From a checkpoint of a small mixture-of-experts model trained on Wikipedia.
Size: vocabulary 14945, 40.5M parameters.
Experts: 128 experts in each of 10 layers, 48 GELU neurons an expert, 4 picks a token.
Training: a variant of Adam for the experts, 3676 steps.
Below are experts of layer 8 (counted from 0) of a mixture-of-experts language model. Rows are named down (a neuron's output weights, with its number) and show model dimensions 0-255. Each number is 200 + 40 x the weight over its row's rms, rounded and kept within 0 to 999.
Before each expert's rows: a language model's description of what the expert responds to. This comes from a sample of Wikipedia text that the model never trained on.

# expert 5
Description: Slavic/foreign surname pieces. Middle and end pieces of foreign personal names, mostly Slavic, Baltic and Nordic surnames in sports rosters, such as ić, owski, Glaz-un-ov.
down0,210,217,199,163,182,148,236,159,149,173,258,174,236,143,186,141,172,205,148,160,194,159,219,223,300,254,170,148,219,171,231,213,207,169,140,201,203,260,129,187,204,161,172,204,199,205,179,226,300,243,186,169,211,194,203,215,246,193,219,368,198,184,155,185,248,209,231,110,211,146,174,195,189,147,161,256,200,172,285,145,274,172,200,311,193,210,254,184,138,210,168,201,241,199,161,238,175,193,217,227,176,205,181,202,222,222,271,197,125,180,181,281,183,216,144,197,199,234,153,226,159,263,239,223,243,189,255,229,131,143,212,154,201,207,231,282,218,200,227,231,228,203,152,209,198,193,133,214,157,206,161,214,188,245,157,282,211,175,180,148,225,128,194,233,177,209,194,199,184,235,227,180,197,153,233,240,242,269,108,184,247,233,167,195,214,193,248,141,102,216,215,188,245,180,216,206,188,159,97,129,222,200,282,252,217,257,256,190,244,219,233,179,213,223,251,211,172,168,191,210,210,147,204,241,215,155,231,254,191,206,196,225,171,240,244,144,302,181,203,223,205,165,158,200,233,190,250,208,212,239,168,172,209,171,200,139
down1,176,147,223,225,210,253,258,225,167,231,159,163,165,243,186,129,211,139,226,192,214,256,253,146,123,261,231,273,240,243,242,239,161,205,232,193,160,224,243,248,171,258,176,279,219,190,274,220,151,225,196,205,140,195,236,238,192,119,126,147,185,165,194,129,227,186,173,142,139,186,244,155,108,207,267,154,177,232,183,232,239,178,178,290,203,210,139,207,319,144,178,167,223,176,236,157,254,272,220,165,193,171,175,199,195,194,138,217,193,235,151,227,218,201,155,99,174,158,254,200,179,168,121,220,208,207,291,230,208,220,140,157,181,218,171,239,214,193,225,214,195,206,241,183,157,225,245,89,225,182,222,217,165,223,224,179,186,254,243,207,228,183,170,134,179,234,207,229,206,177,242,182,192,136,194,209,207,221,169,229,228,197,182,239,234,207,179,138,200,259,242,150,209,223,191,212,176,246,203,195,165,246,170,172,135,227,211,286,196,225,175,151,212,126,175,168,184,159,210,248,195,213,268,167,140,290,144,181,218,221,214,230,195,234,161,166,208,191,194,196,189,265,178,228,183,157,201,251,225,170,252,290,177,266,146,244
down2,183,131,252,190,232,192,155,229,226,222,181,198,166,193,167,176,162,189,188,217,144,214,185,197,183,181,223,207,200,187,245,223,254,245,249,169,234,193,215,261,203,178,196,160,213,170,191,205,175,145,169,192,257,255,275,113,177,234,223,128,224,160,239,170,113,294,187,220,199,259,198,132,260,249,235,193,90,194,190,130,183,207,187,207,249,236,179,180,222,175,198,202,181,182,261,252,185,211,199,181,204,200,234,118,252,110,245,153,141,167,217,228,240,170,158,162,154,119,168,182,224,280,173,123,279,134,242,229,143,179,167,245,174,265,157,240,179,206,215,228,174,140,211,190,158,204,199,100,235,238,178,245,234,266,298,200,212,212,171,192,175,220,165,176,174,226,275,282,230,255,178,126,147,273,234,169,154,156,213,239,196,244,156,183,234,181,256,231,226,225,264,117,192,184,274,227,223,219,205,213,231,164,162,204,183,241,172,170,249,213,195,133,239,191,171,231,174,178,195,214,300,211,234,240,118,288,199,211,161,209,219,181,190,182,168,216,217,247,210,180,226,206,185,213,211,153,159,213,267,219,190,224,197,139,230,202

# expert 11
Description: Vowel-consonant word pieces. Short inner word pieces of a vowel plus consonant, such as am, ag, ak, az, in words like Glamorgan, Amazing, Blazers.
down0,229,202,272,199,181,201,114,155,204,272,170,180,147,257,243,187,165,187,167,201,238,217,260,178,245,196,225,242,206,161,203,229,250,190,166,239,233,164,208,226,190,217,186,223,176,247,141,236,228,213,165,201,193,194,225,226,262,171,194,192,138,218,246,212,267,193,155,251,327,220,266,207,155,135,209,178,224,211,255,161,222,216,185,96,237,199,162,173,166,143,157,261,193,258,285,194,189,212,157,125,99,215,152,232,221,159,216,207,181,227,112,117,194,143,133,131,217,227,175,223,231,168,167,207,148,188,182,188,233,181,210,204,215,205,218,143,173,252,153,207,176,166,298,99,257,243,185,224,124,221,221,249,262,187,198,163,200,198,263,174,229,221,176,239,239,174,266,202,250,200,264,199,227,195,190,177,138,200,161,163,237,238,165,142,202,212,235,147,213,266,173,145,197,158,248,152,145,185,142,262,142,177,288,226,207,154,158,144,217,171,229,205,232,228,205,246,203,221,215,144,149,212,194,153,232,232,189,146,225,222,234,128,178,157,240,208,139,198,176,173,261,223,223,169,254,233,217,216,195,168,220,248,205,208,268,209
down1,234,237,220,280,261,168,152,177,178,222,206,120,213,248,191,205,171,232,208,169,189,218,183,125,200,214,196,139,232,190,167,292,176,191,189,210,149,168,239,287,149,154,151,131,247,165,196,232,137,247,229,196,262,213,238,158,136,229,283,217,187,237,236,272,141,251,210,213,190,167,152,172,148,187,234,181,176,235,245,238,233,185,207,231,182,131,187,143,244,170,203,182,235,178,268,225,183,187,115,183,215,121,159,246,273,208,246,140,163,258,194,221,222,204,177,153,241,140,184,140,213,123,207,199,289,239,181,233,258,188,153,182,221,98,228,167,218,202,115,212,139,144,230,238,164,207,183,206,246,215,239,165,195,167,233,224,219,234,137,238,219,223,263,171,209,139,185,151,190,173,233,147,223,221,247,168,186,165,101,186,199,195,154,223,222,231,245,202,222,202,164,198,245,253,171,250,172,152,196,182,161,226,124,225,233,179,225,181,199,195,248,216,217,198,162,150,140,192,285,209,291,191,216,248,148,171,189,246,174,203,175,238,182,261,244,168,235,237,202,123,209,255,175,247,173,189,198,142,235,226,241,145,236,234,219,239
down2,175,193,257,244,158,198,258,159,153,267,234,280,190,209,135,237,230,247,189,189,163,223,231,219,124,192,269,202,152,253,158,170,183,190,154,205,176,239,204,187,184,244,256,199,289,176,226,183,287,122,212,219,176,232,177,215,214,213,178,180,163,229,205,205,224,169,243,217,243,135,153,203,162,195,184,110,164,168,315,246,142,154,211,226,187,197,274,140,135,166,264,240,267,160,184,187,192,251,190,225,216,160,214,248,216,190,167,266,212,231,197,200,185,200,156,145,145,237,205,221,184,171,179,166,238,175,261,176,216,213,270,232,215,195,186,246,225,168,172,221,202,182,192,227,204,234,173,160,202,253,226,161,181,238,245,166,263,141,299,193,212,187,198,323,208,169,150,210,238,161,137,229,229,137,170,154,175,203,212,185,231,186,194,162,142,222,225,137,133,161,145,115,190,267,172,205,151,132,216,228,192,198,174,206,171,187,124,191,160,237,214,216,209,182,221,281,206,195,216,117,163,279,144,227,165,207,222,160,190,261,258,266,258,199,135,216,158,249,178,233,236,226,265,238,175,194,182,205,169,217,210,124,155,243,204,228

# expert 50
Description: Table numeric separators. Colons, plus signs, slashes and digits inside table cells for times, scores and stats, e.g. 18:00, 4+6, 3:18, 77/100.
down0,219,259,238,218,180,172,153,275,241,178,228,191,211,274,184,184,229,185,114,180,240,241,217,216,200,158,159,195,252,229,245,185,201,278,181,158,201,194,179,128,171,198,229,235,177,208,239,135,155,238,180,177,218,244,165,282,239,242,215,234,151,185,116,255,201,170,180,223,244,229,268,187,255,211,219,198,191,167,152,105,187,209,256,219,132,202,198,162,235,181,183,168,160,211,105,159,200,223,155,216,175,172,190,198,222,182,208,183,160,191,229,272,169,163,251,174,171,218,225,275,125,224,218,215,174,219,161,164,74,265,236,190,177,221,107,153,209,243,275,243,191,202,145,231,251,144,272,214,245,173,144,113,131,193,207,210,244,205,222,237,248,267,183,234,189,208,218,150,232,179,184,153,178,185,230,166,243,246,270,209,202,253,147,216,197,156,203,238,221,148,170,174,193,167,193,214,205,111,248,275,165,197,218,236,180,251,216,172,221,157,213,175,173,215,238,114,236,149,153,273,184,158,194,244,193,235,243,199,141,203,161,212,260,258,174,211,170,205,143,239,276,102,230,222,220,219,211,219,214,198,237,155,234,151,181,195
down1,150,211,111,223,194,157,203,244,235,168,158,161,169,214,213,206,203,169,165,243,185,162,174,191,222,173,248,213,219,151,238,275,194,101,179,221,237,275,297,237,129,174,237,209,202,224,205,211,208,248,126,170,208,156,175,191,224,227,227,184,228,214,118,205,182,172,98,226,255,220,154,219,202,311,292,237,238,232,200,171,217,230,189,179,240,170,203,228,154,171,216,249,187,285,235,161,146,88,170,216,171,211,157,254,217,174,230,209,166,170,197,167,163,227,156,206,151,243,227,173,199,229,251,182,235,176,229,192,215,224,173,209,187,206,113,222,253,203,235,235,238,221,205,259,143,223,152,192,261,201,147,221,270,242,199,187,130,211,80,206,210,184,227,217,221,214,239,129,262,187,166,195,225,235,210,130,154,179,125,209,176,158,169,214,187,173,206,205,268,192,203,256,130,213,239,130,195,236,224,166,211,276,205,197,248,214,249,223,223,266,179,151,169,153,231,216,195,206,198,242,170,161,195,222,212,255,180,224,221,157,240,179,95,148,174,167,234,209,279,281,181,106,198,198,202,169,252,213,197,182,153,234,227,196,152,193
down2,214,199,238,169,226,236,146,176,218,164,221,284,201,207,174,233,197,204,245,236,230,233,217,212,248,138,217,222,192,229,195,206,199,179,245,203,199,181,161,282,175,204,191,212,251,243,178,162,201,148,164,214,259,181,276,149,203,154,273,187,192,191,180,129,223,181,188,171,262,170,140,195,175,207,156,198,208,202,266,190,218,220,221,191,188,243,176,223,213,256,160,244,141,190,146,204,177,222,167,192,204,239,156,196,220,237,204,184,190,149,166,153,212,242,172,160,204,195,157,193,178,276,248,108,206,180,255,174,202,202,243,222,281,200,190,250,179,219,181,172,145,164,229,238,191,115,220,204,71,218,303,203,283,235,250,231,221,176,185,212,184,292,184,195,181,185,153,223,229,153,234,256,212,205,204,154,209,278,219,290,226,237,245,162,236,188,263,159,207,162,115,139,254,185,251,180,207,217,264,234,210,210,168,215,207,148,187,151,270,182,191,193,205,141,139,186,290,232,255,167,170,157,238,238,277,172,226,153,169,179,129,156,185,130,222,172,183,225,172,151,233,233,122,237,101,174,91,138,146,148,170,172,210,204,212,237

# expert 54
Description: Digits in numbers. Single digits inside long numbers like ISBNs, identifiers, vote counts, times and decimals in tables.
down1,172,169,158,225,151,216,191,141,181,236,199,170,172,210,202,161,157,185,244,106,196,147,253,214,151,203,224,270,140,204,219,188,213,210,258,214,139,229,196,214,189,219,230,204,206,144,249,217,201,301,208,147,163,223,212,162,212,155,201,171,207,177,245,171,166,195,227,250,213,213,145,197,240,173,105,245,217,209,220,201,162,150,213,171,241,237,207,215,248,125,234,200,214,217,244,200,206,188,260,238,240,209,111,129,273,226,160,220,276,189,276,158,307,155,175,213,128,199,203,172,191,246,179,215,242,146,137,194,159,149,234,214,127,176,228,201,205,173,257,208,243,192,262,252,201,232,221,215,180,181,195,196,174,260,124,160,230,275,185,282,213,221,241,223,221,261,237,168,268,180,142,189,191,198,140,186,183,193,174,193,232,230,191,167,135,187,146,191,166,238,234,224,190,169,209,228,206,177,116,162,254,217,235,162,123,281,201,100,154,189,238,269,217,207,314,148,222,152,206,240,174,121,238,193,206,160,174,219,136,212,283,198,213,177,182,165,221,191,242,229,155,173,201,152,224,174,110,206,215,234,218,207,216,245,213,130
down2,237,152,182,189,181,214,190,172,194,189,241,236,201,181,224,149,191,164,203,200,204,145,158,192,176,181,174,227,210,327,203,134,238,195,172,192,210,197,115,200,242,194,228,154,168,173,207,252,208,198,228,163,222,209,213,208,239,141,216,178,186,209,160,240,186,179,210,213,226,208,101,207,207,199,160,265,198,183,209,169,201,157,211,182,236,130,180,150,198,96,239,228,248,246,260,209,169,246,209,150,149,182,187,123,238,228,190,163,186,278,180,209,221,188,224,234,169,207,167,139,243,197,224,145,208,115,223,225,233,193,262,166,104,149,121,277,311,182,198,240,189,266,207,235,180,232,228,203,93,159,193,190,193,212,250,256,174,281,266,187,180,257,210,202,160,194,270,184,237,218,218,185,219,249,173,194,186,243,204,206,198,211,235,197,130,174,155,183,205,230,212,245,291,229,157,190,221,194,150,145,155,186,109,223,135,239,173,186,203,142,261,193,283,249,194,144,248,255,164,212,221,171,265,168,210,155,253,141,192,225,213,197,221,207,232,125,307,172,196,196,158,195,109,229,228,136,278,148,235,191,212,171,202,184,200,229
down3,160,208,256,219,163,110,210,187,207,200,206,161,184,234,143,199,235,241,244,232,224,219,185,77,194,210,228,203,293,233,229,179,204,177,125,235,164,168,217,188,213,120,225,186,255,248,221,158,229,188,206,133,168,252,170,216,273,224,159,232,176,251,223,105,219,184,179,254,240,144,152,180,154,129,250,248,231,182,253,202,162,213,187,291,212,166,200,192,213,182,205,250,140,292,212,216,182,153,140,239,188,132,148,208,193,194,235,202,235,171,221,152,241,210,234,238,253,197,160,215,247,227,209,115,163,238,170,164,215,209,207,192,141,178,232,231,220,195,159,185,204,160,203,195,246,211,217,190,174,259,179,172,206,190,227,253,253,242,112,242,151,165,255,129,119,233,221,208,268,179,183,290,153,39,230,171,184,160,220,195,226,225,242,180,258,177,262,158,106,213,211,173,212,158,201,175,141,266,178,108,211,243,178,252,230,244,180,197,184,216,164,208,200,214,259,151,204,207,241,216,183,235,152,203,180,205,90,159,220,189,234,200,159,199,228,183,210,188,182,212,225,223,222,184,200,232,217,241,180,212,196,244,253,232,182,234

# expert 62
Description: Capitalized name initials. Initial capital letter or consonant cluster starting a proper noun split into pieces, e.g. B in Bordeaux, Bury, V in Vashti.
down0,230,172,254,181,236,269,196,216,235,246,198,208,194,233,158,221,192,189,297,206,236,174,177,128,226,156,229,190,144,206,213,175,206,218,217,235,210,214,244,316,202,200,184,152,139,211,247,152,175,265,207,171,208,197,159,237,194,289,252,86,184,223,214,271,209,202,172,251,180,195,212,263,264,234,195,227,210,262,128,205,199,224,211,181,196,158,170,191,267,205,220,198,180,242,211,157,217,152,169,193,190,204,172,186,184,249,229,195,147,200,222,154,186,199,210,207,154,128,205,152,245,244,214,240,209,169,254,190,228,219,189,221,124,287,188,246,205,164,148,155,217,297,220,224,246,175,247,179,156,161,181,173,128,233,158,182,217,161,139,178,182,223,209,229,174,198,252,278,171,132,148,166,143,190,189,168,168,184,249,121,164,152,133,192,214,237,191,189,98,181,153,248,183,112,137,190,249,253,237,237,215,214,204,250,173,198,168,309,225,247,201,217,186,210,117,119,251,205,253,162,146,240,197,163,242,114,166,183,174,182,136,230,168,261,145,187,197,158,234,196,182,207,203,243,220,210,241,239,218,163,264,217,240,180,193,265
down1,235,251,176,242,216,208,228,216,191,216,206,221,238,145,204,111,221,230,192,135,216,180,152,185,189,239,153,99,164,257,306,247,189,200,218,265,216,126,247,248,190,123,251,202,156,241,159,116,202,214,158,272,191,207,159,173,195,213,192,279,232,198,186,245,246,136,219,156,261,207,214,184,90,214,246,199,207,170,188,175,303,202,143,180,214,171,146,166,149,173,281,192,192,206,189,163,207,211,148,210,157,249,163,176,171,264,154,168,243,171,203,206,285,293,234,234,194,218,204,150,227,223,224,155,202,215,162,198,207,249,211,261,177,170,235,215,230,222,180,250,257,203,159,324,247,166,140,231,217,230,128,209,164,150,123,208,237,149,185,188,175,121,215,195,210,220,183,192,201,226,190,171,193,236,208,243,208,186,259,285,213,238,152,154,236,196,184,239,212,166,199,268,243,193,163,148,188,218,157,175,203,115,193,208,259,169,145,192,202,190,137,190,235,220,251,215,174,252,184,182,239,212,198,164,219,203,261,214,201,173,218,188,192,235,238,160,155,131,236,147,221,208,131,162,272,205,256,256,218,190,146,209,219,139,200,200
down2,251,257,121,195,196,182,223,167,174,97,191,221,177,174,171,288,226,228,194,131,180,154,218,190,196,258,214,192,174,222,192,249,221,200,197,130,221,146,132,182,230,183,199,194,267,149,213,267,124,239,214,277,198,167,171,205,252,204,235,248,87,141,212,218,100,217,165,166,236,229,257,202,184,201,213,248,215,225,212,182,154,178,238,166,199,181,172,236,184,221,222,275,185,215,150,234,203,183,215,171,185,145,173,127,296,168,246,249,170,243,218,217,213,175,254,274,235,171,211,213,148,195,241,216,186,191,277,213,229,205,151,243,264,198,212,154,180,147,221,166,118,190,238,267,223,152,93,173,187,193,189,188,207,191,194,178,215,193,154,261,125,137,212,203,228,212,208,210,198,218,195,185,205,193,171,166,202,299,136,234,266,193,219,149,128,212,199,273,218,216,218,155,180,172,163,182,217,185,220,223,230,205,194,255,209,145,191,157,239,200,188,224,225,112,173,218,251,199,150,147,154,173,182,303,164,190,193,153,208,240,203,185,259,259,222,201,287,248,202,220,209,234,242,114,156,218,168,171,217,282,168,163,156,241,230,235

# expert 39
Description: Capitalized name starts. Opening one- or two-letter pieces of capitalized proper nouns and surnames, often in taxonomy authorities and cast lists, e.g. Far(rakhan), Eb(ola), Fel(der).
down0,219,131,226,234,240,204,246,199,162,151,255,205,116,171,225,201,210,209,240,312,250,147,234,163,186,193,168,209,189,238,214,202,227,277,246,259,211,261,142,148,219,232,163,280,165,238,121,254,252,201,132,209,171,189,213,210,167,162,161,184,195,216,270,220,281,194,274,166,176,152,138,209,176,168,194,222,177,160,212,184,161,272,270,231,128,193,147,249,199,185,220,165,233,102,152,172,225,207,156,183,222,152,129,237,219,175,193,228,149,207,196,257,190,228,191,219,245,142,187,220,256,219,185,192,211,196,208,232,179,236,212,220,165,129,145,185,188,204,154,200,185,160,164,195,117,229,225,136,211,249,132,126,242,120,213,199,157,173,253,217,201,284,231,249,223,185,200,248,163,211,277,153,157,225,217,208,271,188,188,143,193,211,262,264,258,160,233,217,202,180,215,177,166,233,240,210,202,158,256,288,216,241,232,177,157,277,246,197,185,219,170,194,158,195,272,155,224,244,180,221,126,234,260,145,185,221,145,225,221,96,203,145,197,201,242,228,191,243,146,160,204,203,175,234,220,229,184,160,181,194,133,188,187,184,186,209
down1,271,159,247,197,193,210,229,152,189,175,167,196,163,245,195,222,214,269,134,217,192,162,110,133,179,242,188,248,237,233,266,207,219,137,156,203,232,185,236,190,264,228,168,213,193,211,117,217,196,262,215,286,148,166,160,224,215,117,302,227,196,159,180,214,151,206,283,192,218,232,156,205,61,208,311,199,216,198,242,170,158,157,222,146,198,203,181,184,217,203,247,130,204,240,227,218,157,160,206,162,217,247,226,232,245,165,251,198,254,138,149,275,135,255,183,137,254,220,216,224,219,225,281,200,206,225,154,171,266,225,207,184,241,166,166,162,226,183,161,211,193,193,213,233,213,216,245,247,184,234,159,180,189,131,244,192,276,176,163,117,159,211,227,210,197,219,236,230,223,220,281,254,160,100,216,187,168,187,242,217,182,229,283,117,270,220,139,154,206,180,193,246,229,191,182,205,187,159,209,164,185,215,207,197,182,219,161,203,192,176,245,156,124,220,238,224,233,226,176,153,231,257,188,158,212,225,177,146,151,162,191,181,212,144,176,239,211,246,155,179,224,250,244,197,235,204,266,202,205,248,151,150,222,160,163,201
down2,211,178,155,229,183,270,218,238,181,271,230,227,186,249,232,208,190,241,166,252,183,179,137,240,173,140,131,299,109,261,207,256,197,204,171,216,143,142,184,190,180,185,220,224,247,202,250,285,223,272,227,164,202,153,243,201,222,193,198,227,208,260,165,185,219,177,222,204,169,191,241,172,176,167,278,215,257,256,224,191,193,244,232,195,188,279,197,230,105,197,203,208,219,195,178,204,233,203,181,152,139,208,194,149,223,157,227,174,99,173,156,260,178,149,226,198,250,206,187,278,153,207,167,160,276,232,143,185,203,180,180,163,231,237,143,229,215,139,268,209,113,106,231,256,129,166,257,206,201,200,284,169,193,154,229,208,226,175,216,201,222,213,191,267,250,195,215,232,128,156,210,200,203,187,200,192,157,194,191,215,295,232,215,202,204,109,200,194,240,194,106,170,263,130,276,194,274,123,250,217,108,175,154,213,225,113,205,132,204,175,186,148,214,188,184,172,163,222,158,158,215,249,234,176,188,173,160,217,224,193,149,180,199,176,254,140,164,193,236,235,215,213,243,174,202,229,217,179,238,212,214,145,176,189,179,187